config.toml
num_hidden_layers = 13
hidden_size = 256
n_experts = 8
experts_per_token = 2
d_expert = 208
d_shared_expert = 192
hidden_act = "swiglu"
moe_layers = [0, 1, 2, 3, 4, 5, 6, 7, 8, 9, 10, 11, 12]
router_score = "softmax"
normalize_top_k = true
routed_scale = 1.41
balance_loss = 0.0133
balance_bias = false
init_std_router = 0.00778
lr_router = 0.000481
num_attention_heads = 4
num_key_value_heads = 4
head_dim = 64
vocab_size = 32000
norm = "rmsnorm"
norm_place = "pre"
norm_eps = 1e-05
positions = "rope"
rope_theta = 17100.0
rope_fraction = 1.0
qk_norm = false
attn_scale = 0.125
tie_word_embeddings = true
parallel_block = false
init = "normal"
init_std_qkv = 0.0448
init_std_o = 0.0
init_std_up = 0.0448
init_std_down = 0.0
optimizer = "muon"
learning_rate = 0.00253
lr_mult_o = 4.0
lr_mult_up = 0.743
beta1 = 0.93
lr_head = 0.00887
max_grad_norm = 2.0
warmup_steps = 200
schedule = "wsd"
decay_fraction = 0.724
decay_shape = "linear"
final_lr_fraction = 0.0
batch_tokens = 65536
max_seq_len = 256
doc_mask = true
train_tokens = 298900000
max_steps = 4561
dataset = "wikipedia_en"
Below are experts of layer 7 (counted from 0) of a mixture-of-experts language model. Rows are named router (the router's row for the expert), gate (a neuron's input weights, with its number), up (a neuron's input weights, with its number), down (a neuron's output weights, with its number) and show model dimensions 0-255. Each number is 50 + 10 x the weight over its row's rms, rounded and kept within 0 to 99.
Before each expert's rows: "mostly gets" lists some tokens that are sent to it at least half of the time; "raises" lists some tokens whose logits its average output raises strongly, later layers aside. This comes from a sample of Wikipedia text that the model never trained on.

# expert 4
mostly gets: " April", " January", " August", " March", " September", " June"
raises: ".", ",", " and", " to", " in", " |"
router:64 56 47 41 40 48 44 39 47 41 49 40 50 49 40 42 45 54 69 38 57 39 55 39 63 59 50 63 55 66 42 55 50 44 43 56 41 48 44 42 49 60 41 51 32 59 58 43 52 37 62 50 33 73 41 50 64 53 59 53 49 35 36 45 42 53 53 55 56 49 58 51 29 45 38 72 45 54 52 69 59 59 51 40 42 64 42 48 61 30 59 63 47 54 35 39 37 55 42 47 44 47 40 55 55 70 47 43 56 37 59 60 57 46 58 48 60 57 70 72 45 47 59 52 50 52 47 49 55 44 38 60 40 60 53 41 51 49 48 52 44 51 45 43 56 66 52 82 58 57 56 40 27 57 38 46 49 50 66 62 61 61 45 51 56 42 58 44 52 53 54 48 55 46 42 50 65 48 40 41 50 66 56 37 45 66 43 55 59 34 54 49 61 59 58 56 52 51 63 58 59 55 47 61 45 33 37 52 59 66 37 39 79 74 50 47 44 32 44 57 59 59 49 55 57 39 54 54 57 54 58 63 56 37 66 56 66 76 65 63 37 33 70 50 50 32 64 48 52 32 52 38 53 66 44 47
gate0:58 42 50 58 53 37 60 47 46 65 47 51 46 43 46 50 69 52 37 37 73 17 55 43 45 73 43 48 41 44 47 51 62 54 42 67 52 66 56 32 30 41 49 52 70 62 46 53 34 45 42 52 48 47 28 50 63 55 27 41 48 52 46 66 39 60 47 39 53 42 37 43 45 47 51 47 54 41 51 53 46 55 65 50 46 47 66 38 38 51 62 63 42 66 59 46 34 50 38 46 61 55 50 60 54 50 28 39 44 53 54 48 43 56 55 46 53 51 42 39 44 47 44 43 59 48 32 46 25 43 54 36 42 64 54 33 55 48 46 40 60 39 56 58 59 43 45 69 50 60 36 31 37 43 42 39 40 48 48 60 50 51 64 55 34 61 51 36 32 56 30 45 44 34 26 51 46 72 58 56 72 59 64 45 66 55 35 51 46 56 46 44 45 37 56 59 59 38 67 50 40 45 53 34 52 55 29 58 38 65 57 47 62 65 55 47 54 33 56 48 45 56 53 34 43 52 50 51 66 34 44 52 45 54 50 40 58 43 59 51 47 42 48 45 51 47 55 46 51 43 51 49 50 64 68 57
up0:59 57 44 50 43 46 60 55 58 48 48 43 49 54 41 26 55 70 41 45 44 53 44 41 64 47 46 45 59 43 70 71 52 49 39 61 57 61 53 41 47 35 55 56 39 49 58 49 42 22 42 52 49 28 28 64 46 41 55 57 37 46 65 34 46 54 55 29 53 37 58 31 38 42 48 47 53 43 41 45 59 64 38 49 53 45 49 58 59 64 68 55 41 54 40 44 57 36 51 46 56 50 37 55 53 58 45 41 55 46 62 58 58 57 39 52 53 55 58 45 71 54 43 23 45 30 40 59 53 43 34 51 46 44 56 49 64 60 34 61 47 69 42 52 58 56 46 54 30 41 40 45 57 56 55 48 55 46 30 49 59 64 40 42 52 36 48 45 50 49 62 56 45 53 51 54 50 57 36 51 55 38 54 52 45 46 56 44 48 52 62 53 64 52 48 54 40 40 39 42 50 58 33 43 47 56 29 58 45 61 30 35 54 66 65 63 56 44 46 51 67 27 48 66 28 31 51 71 62 45 32 50 58 26 59 56 49 52 46 61 65 44 43 55 45 68 65 51 39 39 47 44 50 62 60 46
down0:33 57 55 55 40 64 59 53 66 59 64 43 62 38 60 51 56 60 34 52 56 47 57 63 50 48 48 54 68 62 44 44 49 54 44 58 50 42 66 42 39 73 38 44 54 53 43 35 40 53 39 63 43 64 52 49 30 37 55 56 49 52 37 47 43 41 45 52 53 38 44 29 33 51 56 56 46 59 39 49 59 59 31 57 55 40 53 34 49 44 58 40 28 47 49 66 59 66 61 50 46 59 44 60 49 49 26 45 49 47 52 51 52 47 59 53 45 61 73 39 38 65 41 56 60 56 56 44 42 50 53 52 50 41 50 36 58 49 63 58 32 59 53 45 52 51 59 66 56 73 45 84 41 48 56 65 38 40 56 70 61 33 52 49 40 53 40 56 52 48 50 37 61 72 50 47 51 52 41 52 52 55 35 58 33 25 63 55 48 58 55 51 37 55 29 44 36 48 41 60 53 60 56 44 49 50 49 46 56 42 47 50 48 51 43 43 30 70 57 41 61 48 36 50 64 57 34 68 40 32 46 61 40 58 41 56 61 49 34 59 57 49 39 56 55 39 53 45 62 65 45 52 71 44 50 58

# expert 2
mostly gets: " a", " an", " new", " re", " De", " un"
raises: "s", "va", ",", "val", "ve", "eva"
router:54 40 60 59 49 58 52 45 52 66 45 31 61 48 42 65 65 54 58 46 43 49 62 51 62 40 68 36 56 68 57 43 38 48 40 65 57 39 37 52 54 33 42 57 46 30 44 44 53 41 42 47 51 18 56 63 41 47 39 51 50 50 59 62 50 54 39 44 53 44 61 53 41 45 72 64 55 52 40 49 40 21 52 68 41 57 64 39 50 54 54 34 52 46 59 72 54 40 47 45 42 48 65 46 60 57 50 51 49 68 32 51 54 59 54 45 47 56 61 50 63 46 48 54 57 53 31 46 60 61 54 52 38 54 46 38 69 28 53 67 65 62 50 48 50 36 49 31 37 46 63 56 65 43 51 48 58 44 43 50 47 45 42 53 47 52 49 51 56 51 31 51 59 35 62 41 46 45 59 57 46 47 61 65 38 65 67 37 33 51 46 64 58 45 64 43 74 47 42 45 34 39 45 39 53 61 47 45 58 50 49 45 55 41 39 59 51 40 50 48 61 46 26 59 26 44 60 39 50 50 51 52 44 62 44 43 55 40 56 41 54 48 40 47 45 63 45 45 53 77 37 45 62 35 55 72
gate0:61 45 46 40 66 42 65 43 57 47 38 49 45 45 58 48 44 54 41 35 28 56 65 53 37 49 38 56 49 61 44 35 34 53 49 48 66 44 57 35 46 59 40 57 53 35 39 59 50 29 39 49 47 54 61 63 46 60 46 59 58 46 55 30 49 57 37 51 78 32 60 20 43 59 64 63 50 54 46 36 40 33 49 41 56 52 63 53 41 34 42 58 47 39 62 48 59 51 36 54 47 57 55 58 49 48 42 34 48 51 52 56 63 56 21 46 58 58 46 44 34 50 48 63 69 59 28 54 44 69 48 59 48 56 51 43 38 60 49 42 64 59 44 70 58 54 42 43 58 61 43 75 32 49 44 51 59 43 53 54 51 38 55 47 51 57 30 38 44 49 37 47 46 59 47 59 44 54 44 45 52 40 43 54 57 75 56 59 42 63 60 54 61 37 58 62 49 24 53 44 37 46 51 48 60 50 52 41 51 60 65 44 60 56 47 51 53 60 46 52 53 49 57 53 40 59 57 48 16 38 52 30 39 40 43 55 48 49 65 44 45 43 57 50 44 52 54 57 38 67 54 51 51 37 61 43
up0:29 43 29 62 51 50 58 54 56 39 44 39 46 62 37 52 51 57 46 46 51 41 56 49 42 58 55 64 53 54 60 50 53 44 53 47 57 50 50 54 33 54 54 51 49 62 59 54 32 48 44 41 46 85 54 59 49 34 60 35 47 37 45 60 64 41 47 55 41 44 37 56 50 42 53 47 79 51 53 58 48 40 45 40 47 50 39 38 37 53 50 53 68 43 61 62 59 28 49 41 54 36 55 40 43 64 51 39 42 57 41 47 63 57 44 47 59 44 53 48 51 69 67 55 47 50 62 41 73 68 46 50 40 42 42 36 70 33 45 63 49 55 37 62 43 37 51 44 62 53 57 66 56 42 46 53 36 62 54 57 38 52 45 42 46 38 56 59 40 67 63 59 52 50 47 24 41 49 50 65 61 68 40 43 52 60 47 56 58 27 45 51 55 78 48 50 37 50 45 33 56 46 39 38 45 55 43 52 46 46 49 53 51 51 70 33 49 33 52 38 42 45 49 52 63 50 58 72 42 40 59 40 28 60 60 53 51 42 30 62 37 38 55 52 39 45 52 49 43 58 43 57 50 74 44 54
down0:55 60 43 48 32 40 56 59 55 44 47 38 50 48 52 51 44 67 41 32 67 55 51 51 70 31 38 49 58 42 35 43 44 46 65 60 73 48 63 65 49 36 56 54 48 54 35 52 38 45 54 53 44 61 45 45 47 48 43 60 40 48 54 47 50 54 47 31 36 52 49 56 49 52 52 38 41 42 49 44 45 33 75 55 81 40 54 30 35 51 72 60 50 49 38 45 45 53 56 60 58 59 50 62 37 45 42 49 30 59 47 44 52 62 40 45 49 43 47 60 46 72 52 48 57 41 63 38 60 41 59 38 46 49 34 58 51 49 35 47 34 45 38 60 42 57 47 44 66 56 51 50 46 56 51 65 64 38 40 71 62 44 47 58 50 31 44 71 28 63 46 52 26 52 41 50 66 37 62 55 66 51 52 43 52 39 42 49 60 49 51 58 42 71 55 45 45 52 52 52 66 61 68 48 49 51 38 66 47 44 52 46 39 41 64 57 50 50 49 41 53 39 70 60 56 49 41 54 53 41 47 53 39 37 47 51 64 67 42 55 58 46 59 69 56 52 33 42 56 69 44 43 29 59 38 52

# expert 0
mostly gets: " It", " season", " year", " University", " who", " game"
raises: ",", " in", " of", " and", " for", " with"
router:46 41 63 38 65 36 50 68 38 41 62 49 60 58 41 37 53 59 31 53 54 49 48 39 47 34 60 66 38 20 35 47 34 54 50 41 42 51 57 45 46 63 51 59 52 43 66 58 41 43 64 54 19 69 37 37 55 62 49 49 50 71 52 63 64 57 58 42 65 37 59 49 51 53 58 56 55 45 56 46 57 49 40 41 64 25 66 46 28 54 46 50 49 40 52 50 47 31 43 52 33 46 66 44 43 58 48 38 36 49 59 49 67 63 45 61 37 56 66 35 46 42 64 50 60 54 57 65 50 39 53 54 49 18 57 59 55 61 56 36 56 43 46 50 43 54 46 54 44 61 47 48 51 33 38 37 26 49 45 36 59 58 63 48 49 54 45 54 41 43 42 64 46 55 45 55 63 64 53 41 57 40 30 54 49 49 46 66 55 53 53 58 44 50 39 64 47 63 57 50 54 55 48 53 48 46 71 64 38 47 41 53 63 54 65 48 54 55 34 44 32 49 53 48 61 65 62 52 46 55 34 57 57 60 49 55 36 42 43 45 37 50 40 42 44 42 37 50 51 44 56 55 60 40 37 56
gate0:34 55 67 58 42 31 37 53 30 42 35 71 53 54 39 47 43 54 41 53 58 73 50 47 62 60 29 35 54 46 60 52 40 66 53 48 53 56 62 28 54 43 45 60 40 54 53 42 63 39 46 45 44 61 48 43 50 54 44 56 56 71 59 46 36 67 45 48 52 31 29 49 45 42 50 64 52 43 47 47 44 72 55 50 51 47 62 61 43 74 51 47 52 36 49 63 62 38 67 48 28 56 51 56 50 62 32 40 56 53 52 58 47 60 39 53 58 52 39 50 62 48 37 31 64 49 42 47 60 48 57 47 62 59 53 59 51 63 56 62 62 52 38 53 47 41 45 55 67 54 57 59 46 80 45 63 43 50 53 67 40 55 57 42 43 73 59 57 49 75 69 53 56 44 49 57 50 52 49 53 39 46 61 54 50 59 37 45 50 54 39 48 49 50 66 46 45 56 63 34 61 44 51 67 42 39 28 46 34 44 34 48 58 44 28 57 57 38 50 45 52 56 56 55 47 58 63 43 52 36 65 47 39 54 58 53 43 58 57 49 39 43 52 61 52 48 37 46 48 67 71 49 58 51 38 51
up0:47 37 42 37 55 56 52 45 65 51 65 59 49 55 64 40 43 54 51 54 51 68 34 47 56 41 45 67 49 36 56 42 66 57 40 34 44 53 40 61 59 56 48 42 52 55 50 65 39 64 50 43 56 46 47 51 65 56 43 51 45 46 53 41 51 50 53 49 48 44 47 46 45 26 47 48 39 52 54 63 59 34 43 66 44 48 60 70 53 49 49 36 55 38 41 60 42 48 47 34 64 43 48 34 51 61 39 51 65 41 54 28 46 39 55 52 34 61 42 59 31 49 51 43 49 41 42 39 53 38 45 54 46 39 50 59 51 42 56 44 34 41 57 64 47 44 53 41 71 47 38 48 43 63 44 40 48 43 52 61 44 38 39 47 71 51 54 57 48 38 48 58 51 77 42 45 55 56 39 59 59 45 49 44 45 39 46 55 63 73 51 35 59 45 59 45 50 38 27 45 53 34 55 39 49 41 48 37 56 41 47 44 54 21 51 39 48 30 38 46 66 60 51 65 57 51 63 48 77 42 43 40 48 77 51 66 56 61 39 36 31 52 68 45 22 47 39 57 47 67 40 54 41 64 46 55
down0:50 41 66 47 60 71 42 45 23 60 43 47 53 50 41 44 36 57 77 47 45 57 36 69 37 53 59 54 44 57 44 49 48 36 38 67 36 54 58 72 55 57 57 54 48 64 45 46 48 41 63 32 42 26 53 50 59 49 38 48 65 40 51 67 50 30 49 40 66 49 45 53 63 46 46 47 58 47 51 63 57 48 42 53 55 47 46 53 52 58 47 56 49 46 42 57 44 58 43 44 54 37 67 55 49 49 45 55 53 38 39 38 50 50 57 58 36 47 41 59 40 26 26 39 41 54 49 57 47 49 57 43 33 41 43 54 51 48 47 50 46 49 45 50 48 54 42 40 39 48 60 42 47 44 24 34 54 38 45 60 41 58 55 70 56 55 50 45 59 27 34 34 45 41 48 25 52 54 65 50 55 44 63 44 40 48 43 45 28 54 43 41 51 57 51 54 60 56 60 48 62 47 46 37 77 53 54 41 34 31 33 48 43 35 45 55 49 44 38 36 57 48 44 50 48 38 65 63 56 44 39 73 52 31 39 54 41 60 48 46 37 41 39 31 57 64 48 51 66 49 47 55 54 39 67 44